From a checkpoint of a small mixture-of-experts model trained on Wikipedia.
Size: 14 layers, width 128, vocabulary 16384, 42M parameters.
Experts: 80 experts in each of 14 layers, 128 squared ReLU neurons an expert, 2 picks a token, a softmax router.
Training: a variant of SOAP for the experts, 588M tokens.
Below are experts of layer 11 (counted from 0) of a mixture-of-experts language model. Rows are named router (the router's row for the expert), down (a neuron's output weights, with its number) and show model dimensions 0-127. Each number is 500 + 50 x the weight over its row's rms, rounded and kept within 0 to 999. Numbers have three digits each.
Before each expert's rows: a language model's description of what the expert responds to. This comes from a sample of Wikipedia text that the model never trained on.

# expert 40
Description: Infobox field labels
router:487490493483499505377427502473441427535466494511564408478500533462488571386495526482545520398478506536524458522486556581493484521524565478533486492543522575508446493454530478550442448470462478626527494481486494487542505603605520516451572595510439462591500454531541470535518585569477532478582401426397499466439476457439476411556543555447537501477507514580613543564493483553534457527464
down0:563468508484525531401611512494441470449444449528450581456503607529474495521468541532553489406630594474563485577564490480522535458558509499595480496430493490504518370426502498513573455525469516510594472537472434524446512519479475469462387367552558486482517542453553533545429477488496543519488507519584415510506497499498475435508530505526368478459510572458486527548517541497521405459500
down1:510460422457488458537520527449440600530635535503554505501490455488534519512438649500533553463442490511541535448522505482412423477472502565589533461447535503493516563463558589536446432492594484512449575432482488452469422546633421498524506507455440516466484597466552478488500494523484453516564584545434567544421514558530549539404495535475461542425439489553479560499550467515541444520487

# expert 0
Description: Possessives before time nouns
router:445528481628530530518491506452408531502478490461486530545567479445510487448561429524530525467504451502461464558569528526397514494480473503486557487546593502528567548463571605548515508496580510536530522522456462511448513426527534444465495537599611553420503558546427511576499464462414410391425410530499510493567447499578561505471516457521523433527557441547510451374473542484438467575488
down1:486468507455492418526502486600554558471474496446560529446478568482524559469457550536480512471445561472527512510521471497477587512420539599535604349463463451514580577531559473464513507437528497482572465446529473466500516506482485497578405549457488477417479556582505475596431551454436506521442515513492440576482469567575567353497582529533458535501541532575490551533398484526482535545492
down2:478489480519463461448505573484447527457488544473564471468426546546429427441448500408491399538484492495485577480385475531459511463525560551565446397538517569460562587512524560530498522465572603503480474593477535579573537527425471466404619499506580496393514536531503487498567507519551531490494538499476462501556549418493503506519418423550430606530475464546444509471490469422480543561480

# expert 1
Description: Activity and sector nouns
router:491556580568512550496574515530493571427531506451571430495589498519480537565541495487475518454469416450469552565512482506457580510449496586539483516542534459541577471530522440374395552554510485546465606454447460549457554634531555471485459498446513457556567462517508534456515491504575536447479466557526479621489440408500530432442509380529466518608465504545544469482492466506440504501532
down3:536561455554478612469522485456468456411537533437573495491517408496506471587474463457478453495524471536461507526393487467505501621459473432523451438429436507523446513425583421617586536498491619488452444526496529379530472463460492463517439494574510448506480514524536479544520553460480464561545551521528466426487551556546585486509523517496502503473494472438453454565531497543487677510496
down4:463526491536505513582466511411455515473486511534569479497521522505527485513462475393498537451471549488539551479508486462401525448503522403533594448490527574383486435449453487512424542502487452620535395478561576587466530530488429494545524504394550508508571522566541401507577570462410536418481458484424484438488436429470546470460486489471422601576428548474487489435494500502484439534509

# expert 25
Description: LaTeX math tokens
router:445538424551500482586546462521507525594530456450480608409571491478537481520497429455570535539551476457479478572505476572434515483473569464525528454526586507525483499475506522535550593572534434532554583545447511507484515525486509554507482490390577420592551520487461443466395513529537525477444550545455522434538435640466531413537437489485465458480532457505535512542517568427572574599510
down0:478521487509476515519509503484546468460396538487535472525500536534571456597410433505508583448501550395514533512557446444564579515465514485358486533515518629467518497464458478408440356536571424474506615499491506568503491527521494517499500549549591572484570508464559465569436473524520552532479488502489497502543533440523521497520499373483555494540459491533529435448446427424574419471503
down1:549459525478453550496569471518503561482467475494580518509431500548561487574459564560573427536486512446489475630500418432492542441499456516518493408418516511435534487504427578603511489528463486537501577507498489472523554560533531506639473496500475426397514529511533422622457545476469502514566565594496511551449532539423486434526482550459470505558485542588532588499563514516517599466422

# expert 27
Description: Foreign name syllables
router:554591444523589466540553507509545551361457422569551449500555496449525466496468428498559522588390521529503484586534462492431485558481524506496514508579541583403563560538539513612531446473484501471514558478506454530541568512446510462509459406470469514468522532473491499514485573512535384467420604485481485533492498448405528492556412553473447535542462459479515502391555473553451538508433
down3:526508579570591497500497513431463475561495543487537442386539413516391517511509465537492463433505570464472442485516520371494537561439532451521558435507457521457423498473584509481519508514460537494486421508518576497462435565540505442506514513623513462462497477467536516420478494489511470541543468528476548432589527574513537471437636373445547528516484540480488461405499442588440579549476
down4:459525505511461486540519496513383480489453437465522599556541581549455489435633581498436520457372574520508568513538576498502515645509488520575552419589426507466564502471523518491450487472471549502434438369456557548458508483542533498516495439540474526576488469514499636502505480530500574499488542454500472507506515534512511565480453421499498411546563601521512484463463520446559480534497

# expert 59
Description: Music chart tables
router:417500549465548513517453480514445533537508520466522593475507492531564429532412510502533572505466487477474512563516461510486550516433576536476439479525526399462566446439603427503392526480505509545540596459504553532498572500560537562414498403510593510479431491463474493425457533507407448526557425543487539426380579577463458506487474565441444510452551480500494409541470570531583467574516
down0:539512486511469578453478587512498415440471527529489539423529517473573510495497489506598519473563424439616396449535546542449481464425508544552590434506496490461555522448419480505399450533446417544459574439504504562490548426474560592445423540552526547519558525506481543546476505454406571452537542540449523487562544471479523506503583514473502532475468534408603503507573467427547513588536
down1:558475489421499489518543502556447580454586468445446521483475500587536501454444553512506529504458527444454432599531529527458531543509468613527567357562545428380515465439400519509447542499453508474469597472521513509498502448566517545608485535488515467477558534574454508583435481409461475462509511586499504516476510428491412504540538567516525490456510542641474474550507434545524509518430

# expert 36
Description: Article in titles
router:491536468452491525630461517501439569593479554519424541436556507524630532473436482465502493435483465482444556543539421563407544474514488548539549439589589500525481587563512469500521578498488468430508511517500449476442553522495531542461532484471464477420541588466460395494423478516492454549442500488549401524464502631545502514501527552424481428399491513493554510405458500565436513501456
down1:483413501447521495496588500626476596511529574592560554467459482565506553532458564552546477487546473486472523600496533451554528504574523540508499435489453533424473549511472617497406480500467510459470578527492506475543568504496526455565464571508515483377487507488492565506496417485454523600423584599513529578463517439506507576497473612529584607492471441498530501532499520464498478517410
down2:514498476562436503472436565501459490478530530416495414511513506456522548537456470397532476525507459506410485502404579478457489426525587425487451532539511608608595449514445524392512556501489536448532496536476594477479501426418571411502530480503515597442393568537526574475461433544518427499492428446504505555535536474507485526443484481562396510491538488494444410531531452438475559552498

# expert 35
Description: Prefixes un- and re-
router:406462539561421462563509516444437529485561484550516477484515398532451491465523463482460481434546524425544531534611573472430513493552425426593543511521546456449505490434584452646439567606582514493533525510505554477440509467450490504403488414476451544543590512522528490440449512512517537549510430483465500430517504531554505441516476463414464507532586430552508509424517520520438541575449
down9:524524503472477429463440522457522544476498502496496467503549391465478426489500548508600425452525490439622562393553483505493576514438553512540491501505486552453470586514508588548460464529437546426427498562547589489506456452550471440506487608527524456535471473551577478513436530503479490502511533462501450457483584539425553463499452615413491504443604449506421482510557581523355532478499
down10:474530550545512485515367461523502476403556507478552529494501615458529476422469403564492561504525579511585469475508515516487557501580464514501588524476519440550475501548532496499498520441536561577560482535520474450525549547517570520491471551388556478586499428442500525499408481541446477525477385472493382501515549515504552464462581361537374506485493525495452478515515492500553432594448

# expert 22
Description: Chinese and Asian names
router:453534485464508425568486495486475595550509652538545460560461494517552427535599482412505536552575492517553574513466482563422563479392449444501518519534468446464437513499568540575540488464559483533477529573493545477503549509419472613513517494472541434518538441482492473523497534501531518520451513577482523449445380477517552462435440523428477481480372519458500506443582532459441605538443
down0:433541487420497513463441503570591491483557451457496535540575572557454492569482480553436516407545497406526461524564475475533511521417535514480534462516604602532579414494472511391397488620535514516550571480560398556491506511550439485468483511554474487515561561539528481501387507403484468428546476537494468590455504514488408482514498554522520498546582458486525467534426456512567474471459
down1:497501430439512550535572487474438588434530471509530477478475532609516549505451556554573483462483536548424480562579522420440470488567488556526524388584524492486506481516525580486549514428511532504380544442455498520449527557461571463554528481482515533509522517513520530560556345522491446501488581495589499458515559420472456468556541552513520405474478436570468567442524659519491516513504

# expert 47
Description: Table cell pipes
router:488429507565529514527529594448455476569508453498553433491465492428477453517507447510543542513489512512499557519403373516502468493494493537527476421486489541463504492531473459382444477480631393469500551474430589489442413498509461576473549396515532429459520400540393561479435517450443538515496528501442501558526446534457477541450478581448493593457430492502451447462471571520530448595560
down1:554500443452449563499542476557510516420462522520557545473441537471561492509461559521528468507529568502472478474461494449435565601565549472430511427470531452429513460508514517430480474429391463480563515414471435563527565397505435475558500504524513436383549505494515460553521407387459514420502481488533531520393550487452485490504587530535434493579457457548456537575574448451433566453419
down2:487479373514536445507503461548505503412509564503417450501501471570518437512548477495492493520504595459528515524392582479368493489501517506588410444559513627509534543598506543561528474518545575525449499508554464521562464470499477491525495484495575411478450546556457546610507424417524590483516461448455443503543397417573613531452451411524494522493474535481504463500520530484534526523516

# expert 13
Description: Numbers and office roles
router:522515439482534527510535463472405584479595502516505556445499514472514565589496389500439594510432505475478490534558385529394524513501550515436510506581577557455460469472573528464454522502578468509530579471510493510478541523468550495469573477486570471452542415512499416497438523476481450510510518570539414495523474543470490542580413421583347470498513506487500491406485580443557495527401
down1:544449467446520451490501518534486539467536476556488591528467479434645502440405496474500492545502509446519498676511518487504494535532491600565600415459497563477590498527526451548479471482537544427487465443428547430496550471491519494507452552518477478413502583462398479541466463482551476510501566618445371502480532457438524461501527536575543508543534449581569516578525466450475525482475
down2:433520461521431483469538482406473547588504534454456486517538514535534532425429439529491503535556606492512538400386496518445495491519509477507496467487546560583597508475513504622502456439460537518446509507593419457503474506499553430471496468438629526512477588476568578542504487496489628532576480508540557529582540505609489463451471535534455448515474460510523548447541524473615453572528

# expert 3
Description: Opening brackets and quotes
router:518497536497485561533487495446424561558441437569497509396470432542450528486475484524563547556522551487488492582513430570550496462413462424550564557542417565425543488449621520467453557548616504533458485489511427590431495527518539470396440521405622495492579529454475501402463492503514462433459433471556544468431481537479520428449474560525445515493541513464505478480480544466443521565470
down0:544487527520512472479422550473575483506531482506401444616553506518539488555503439525493464440471473500526413423523492479554468587503557495409512519509423611514518481436512383502445434432534439438507534498454477535482485415528444500460497406542475554491450524513496574521340499531447546482582503550424440448491556510503381460439518497572554530459491479483536471482459499399507404501433
down1:531463454502472546512517504508546565542501519558492553458470509566565430536515474522543478500507519454526509565532524337433453508487501585480538420523436514501530523517470492426518511555492514509515508496428584548477439519477500558557522570475597534411564497524544497440509498421491501465556537579507462497418590547479586431555550478512521563516415479563484540556532641483436485645371

# expert 52
Description: Mid-word suffix pieces
router:540536423469485424539616478503527561502531563502565450500584463492545511559465424500588503485460442483605553531595427426489515474449516486619442495595529532487566433476487535507473454563508453490544493501548486471481495474510561439528534380520465438520594518484445475433412482464527387539430467498564609499491465495474517540495489527541427422484429452548446432563526501451513542582515
down0:476535445516486508460382511471502460512572562451508550541481437543508441537533511483484470523473560453538455448490540519497529472503556541450533498481498623480491349396579500483416439549589465464628459507412495508574472482530467571456408425521536539514551580440554496593432521479473552472561503509499462529500528465469443513453557504408586510585511569494445377511493525518535536521516
down1:493483560496563393472507443524475562516497456520595524453455541520483501458481509514647433586438431539519522485586489474532523520487504493519463438491429479586549512480497483580470467590534508491506560502488492561467471516498423527577486537547469555415461456504429496520334516511486511379443593484505439403484548507499515539522505549495473439484403526564427559466418540574466502490399

# expert 23
Description: Taxonomic name fragments
router:537515431530414531559588466420446465538561472460550578453605433488512542479502519472537511454471531496484575543444611623517484535461591543499421464472471473475488531535448517439468525525573541447527594520520475508528454437548476455490485526427412425513542487471501456533469447486557549544503580543486419457514530631428486453435492567493478446516379490462553444575511583467521454499461
down0:454447472551572404502507428485518489471546506578500470470392492517468559576508472548491503473473526494528455434491455459449543439511517632420492469495536564447528465507494435482429516571563475552578494541425440478490494552501441492514454459574520560576635551440526441584343478503436454543450542526498458535442520521552489482521529532470540510625592554486483472525383514492507485494474
down1:530553454467485506561540477558443489522525518599491623499429545454504451473491483568557525413601490480563502501500462498461463588435530546533551424457408407478496519603474623458445489526427536462518454464469504522438461494450456523626535507524477424383476578544458509585483473483501498517475509476515527470539444533400527517481469548479585432457459529592534505579480406510461502463475

# expert 19
Description: Word-initial prefixes
router:421402451551525422499515452420433493536524625481531455481544535518459518424480473523481598427404494492521489533518440585438519492566565516422566488566541570534515501489537404482387543594537536480532599472518475497417500458522509512414541456432577499521515471494569467559442440492548478509453442494470510504444553544475533601518499601453507549519524531497477539460444482504466593527408
down0:519588531552548459517550425480527412540520453515466570484485487490574584597523451522497446408526481448550507514542429513459488418356603538463490496533533526465489557487502495477405371487509446486643544473517465544505524553437506502493563421529572589480546545526567546508427516562471542445527459486492475587516466532535521484478497400502528504553589552502527458506452445463519487597469
down1:492553523518530505522526469553471624501445497447572494484445592455550481541558572539635477502476518501472546491470510413459503528549461564485518436606546519506475514420443485498571510482442433507482560546453439519493521399561505566642515517488586546452472533467535487497482512434434566523531434536465444547444623467469500533509510497479467569548456538654489579539535524542433485469471

# expert 37
Description: Word-start letter clusters
router:482504459526526504457468526467509489538552604595533406479530518485532541511499472523559587440432571445560536511510535492538455528485586482544455436441446506442472538526468456543500484547509491533447474530496542470497494602523541456473475462482492508590578538574488441482500424419457534556493433512481499416468557584473540339517469617449473518525590467593477592591533540565560440545578
down0:484562489422515485460585492447440493498470540494477481494499591461523535601491518530467509495522434471534552507565499493486580461579531615525548424494636524601471449407483548428462429518633491542542485552394483525510502498468493569565455436554518567526631563427503541497439445460457511523469488514471484516494497535473463396542553442446480483501504575551488442478444410457565517472514
down1:556480506452494529492577442509486545507559510504481371475374531432597495575451490574454459480491536545478448555508480479575527555466455624503539481491459553534521656486503516538589549551420543558445485349552412490531453555530529509517517514520523437533444494503579514494458558476496445542414541524459536517515560500529530559477523507449497552479422545507593508419522506498545527458429

# expert 50
Description: Word-initial prefixes
router:473573484541417410470490461450460542417479511492507512496545420455585500508442442483473570436535501460438530511491402464446468562419554474576527529549561485514424521420529363452424520500510478545438533534433434474557457595537390560428496525467474485506484519455557467500441476535518504490402422471446517507498460505504514558451507575520553523493544531449487571554531577561589617516454
down0:501431532460550495553477487452483476505515538507520559480522581461531516536503520551425439477566565486552567513564524490516566500509569600425476540542541498500495487469498522482428492583549426540619541480468448525413502553483455557541491501585495548533519543479558545483332510442449500499519502441409444546481553500431454453491516441474553571607583456619533455507452366441536480461497
down1:519448498416513568451556536538518494547475494480420489504457504485574539476470490536560545475537556426586594545525522455578471473538467584560622421532490432429507509427460481461513546479451486541498590563539530515595461489557450497541456557567524434491527570417450529559432476497493496533494571553541556554412576531500501483617522550522553494537439496583394571527484431538526584475474

# expert 2
Description: Numbers before units
router:521490498493463509557610395453453466543442541458434526446560462395551528439488527535613498441512554490503471479517453507474517579428484464615444492431618505444506504479525450479468567518478529557548459484482478560407501541544483533546547542547600581521455439556506401422495459507592595492443553460445430482530460519570505442448546532506498479520623468533462534524521454529559468501482
down3:443467572555513537510408538549437547509414604559486525442537490518521588475502412556529352509451428490511538491394488551545577495512442462483491419430480441596523477467422499520530490537504548506508421518466550510484441471445455420373458572547493503455500460418535509371440501467469529538508547547506476443571554509469528567503549554433446468525548546493496534513484552556455545514468
down4:534402522533467483497575513497505534460497518463544485572518504461409494466545516487479593523472543434429449433531520452627488508482509447551533387512355519425516523471488426511449534460457531465545493493460608493400590496457542395526522446521543530553512473452500455545574546459470575460498523560429465518464412572510576548465516485470503412492496443468528348490467522490528505573483

# expert 42
Description: Table pipes, odd fragments
router:471463443614533508473469479436451535585455505494510438428519544472514436533508432533598490513586467501532559527482415547475472460411584498511444437472477576522397510652527511495486535446569382509485537485562510452457427551427502404504491470498543449502493527501468537480483516536504525510490472568459428428554559568587490499515540416402477451473567477480391486487466468538471517596478
down0:391576550480516541494487513466523502531582450591438601523514515562567541613484345472503623524522513497570445493567493527479469439489557522502491476563527535437516459391533487509447496484574488587493548502395433525518511573556497513521445425525575522441597541438534509541387466479440533457477506563469483540535508526454495371480480471500478527577518467504502471461517482494484421503489
down1:533472466412558612524482597435559591418570545550525518467458536482593553513498544457528572436509471423487503503502472510449554516422479544514479374472494549492517629480489562567529506464503491509485556467499499553451461430554503496553521604560469477449504541518361439457414500542536515554505576490540437499469514501425431489502545483481505520552537420568515530553420479497568556491409

# expert 61
Description: Personal first names
router:519495467495470417544521521532550506541495450583503514528553449525511495632610416468545547466491453446455536569451570533456473526432563534528548556516471516506599490520521442569457477447504415509495575518543506519420525486474571588459516471491523436529582389583514558487515420593590546465585499474462481568596513438476486547513530556510468463446597517577438501454596486489520554532513
down1:524488583406548492458516554540553494486520467520518533523499447572471512536535454551520478523474494496512421594496431508522496482406478502536557419558423494576481534571451475461520506429499453520520503425491617412569524482513500564598534619486422484425502609446517524508408540402456487514461523546513461536520498600474501496532570529509540390518459497633476607487506577487460509482453
down2:423523498493547465478523540446450516472498549547492520482530527651507507588490474511583494620427483605473461426449505422483559579461514470550470508545515497475471482563437545479447502533520550497555498536614533502509541575463547480485480436531549578514488498575407498493512552466505510440516487527514468578528522474416470466517471637617408474522437463534503472458527465378410446526432

# expert 11
Description: Copula after subject
router:502553362556482484507399486517456529538527443457547550496459474531570581527441496446416538494501447496555462551536454571553493458517481531559517530515553462526553534488560475500541518527530535393504557386542414505444465537474458545480462467451569489469484534475432525501442612510568590423434467492465456464420478610450549471463397607569410503508426476480536532525502535499496488571436
down2:445476478567521492527454512557404474445542574563483515523486535505471486535456449537562493601564569511589460401509526502470553491472429496517519420430568582526612505507477495446437468532535516523468503553517553567579444436490530518454504473522511504456365462548532543586530582483459480508506541438483580567517445374567590493497432495467508595473485468473420471566463489501435504544399
down3:520528529505564541450488398449427461510485488534486411496429375422563445451572483519460501438475532540448430527467525483513544517434544490489489456459568545575598398535589545488582500487475571594520457561425471401505489492542464399474498465527549442575538471553564475491461475509501435589526490527487499479444428483494490556419521454401514479538584439470520398466545568493542519498518

# expert 38
Description: Latin taxon word pieces
router:535521478563510478590539485523447528465578483458532567399526431466484579492516440514487550525519486402500502586558416497447566430478530454526520489552498442496513471506592544455487577578616542526536563445443459589496453540529509468456521523445584484576597460487478488486389480545393535422426498571450503504483461590450558459550436449527457447514471513518497439510514584411470526534460
down3:461497499570550516376493490469455501523473570449548497467478377520421531563421461422530470489440519496498481571485477454465448647389558492441513388457525426573526470528547464437515569435442531595454445493536557458482513434475527414490523514503557406584492515450514436500523485490479473596485443546499532447540512528491428542478586497417477581500513439518486451496497472508445569510453
down4:506487490481469519532564569434447532549482532475602571465429542583481497537470463505486500488504577406525521458524501564463583461515541447570544444539422534428489477553502460507570482430563535597515471460497513472515439562576637434576487417505511482579548519506396543505591457487498534532520555462456484465547492443494608456540493523510508532508350509478502470422499505391519473588527

# expert 12
Description: Modals and infinitive to
router:465502550586447468472538474495529553461463485470473430466501560498501516615479473433571571437590431493413482539520484479550512485460528478505484484590509495492480500534536543475429578554493466468507512503469531458569428563524516422443467470478571495444626586486401547410450541551507528450449476572437535443503511582532524462436445602516432446522458384439404447509487505480471536590435
down3:519498485524517543505534495406471472498489498519505473410515421526534539523560499508552451533468508514585439475472449406518529642493578513493583391481535373512558591472565334482506524475546566536503539457545565504477515528462492563458451502553487436463499419551516546489517451550418425531584538551540449496495450483554414555538484449419479506498460481587499413453452524519486571451506
down4:545485503553487598538538533493429447437414563472517477498523503597470541580468539420529505497529507505595418568498565528495485394455535470696503427562471547478391550501547430430521428494515449495509421491449573491479532516432499423480506512504504614519571496458509465475553449532500486487509474582440515476393526477541521501553454472510521503487445496547523506509437474398453481558558

# expert 43
Description: Codes and infobox data
router:600520488556551506569567468533438501440519402492485569462511489522554526514441584560599540567472476519430502537472495535484531410527576530482492414480511570514591527424475443428495555379508492460536492548387510542463557526535461561456563614490536547491472398551460488568573513535477502455517427508487489501475449494513512401539392558454473423580507495520503511554536559467453513569511
down4:542454487457490540507541500549433569514482499412519541582542500474404637451569469381503544466378501413480510490523492486616557447512510524512500409452434560492467461536431495496502500531437538568592451501487549491444538506530541578507500440420493445511480457513546466538491410482443530451434542588488396463429504506501541498443479472507549465480440527517426453531476647513518511545534
down5:575490483461489428496559446479535494483524469469521496450472528512567548506416495396456528544494456520425476451520497426498366577479470502550556521536463600461529471500426540510500469516433505494481505456484544522516559501547506452381590560536528520553515356610532500580501577440563550459519606500545512539573479452478489560477438567403443436494506525425504517434494554396531486439519

# expert 10
Description: Short word-start fragments
router:546512523544564528553503473402517539496572523508538405529484512458434536436570471495523497455559573461510558501459486600451559537464553428523481528452470425458530494509534465559530479537476443590458465528479564461482487598552448468452559548450461446495641510514490554424469537472492488509512449587388503498590490512553508410391452556545493563540577444587529509459519508525617525509418
down0:529470493387548521493437456526566468474509536477476531543485477422540503589503503582497525455431466452456518473552458531423538466484523560464520492477488546496491449511512444390413452483546458565530508517484373646497502457443459481544395452556519606514515489526456498542439536438510488507519485510472427476512499462462469439442531466454488569432536575459482388491336460482529546411570
down1:502468532460550417536556492479470646525560496617493451437554527471493573594490490523493480587548541471505514634574488463491616472549494590521494489469480450488471485452525463493625544515566516447477586515551474425495471475488615448592512544543514535426502579473490500511397478492377456506503513517483478500504516494417448577556605515501548482514498501514483539531521464488531504530412

# expert 57
Description: Lowercase word pieces
router:521489498572528485504537487464449573432542573479497367439494557529477535474535519498545471405613574500532454518437531587560463506502485451563490474468472543458525469605517464519428537539578473534572529485385520530467492668459483496550494422457459537505452588515451523539499505476531507510606473519534438402524568501460474483471433604466416535531513445528490408490472510484451497516581
down0:469489480489473461434427499437475472450481505541525572503555565502538527553426419454425459505510492476536411491575444475531545495494562568471429463470486504536506447469508499549456452519524397491547520398448436536526486445581428524490354512623491558555578500495505504540387459428447505513509480532473480571443534433501392420498579400475520486540523561487526441533384532438519473491477
down1:452451382459468509540577493504442532475554515410512508559448508432489553437483505567554504639469517527495545522559481539467607522477533505502538465471437553429543527513508569540531503468419574503545565463537499447492534505551585566505564527532503451407472529449612496542486462435427558473500504514513497547504605561460514581540502497453496584439409569537518527533650550473499518523431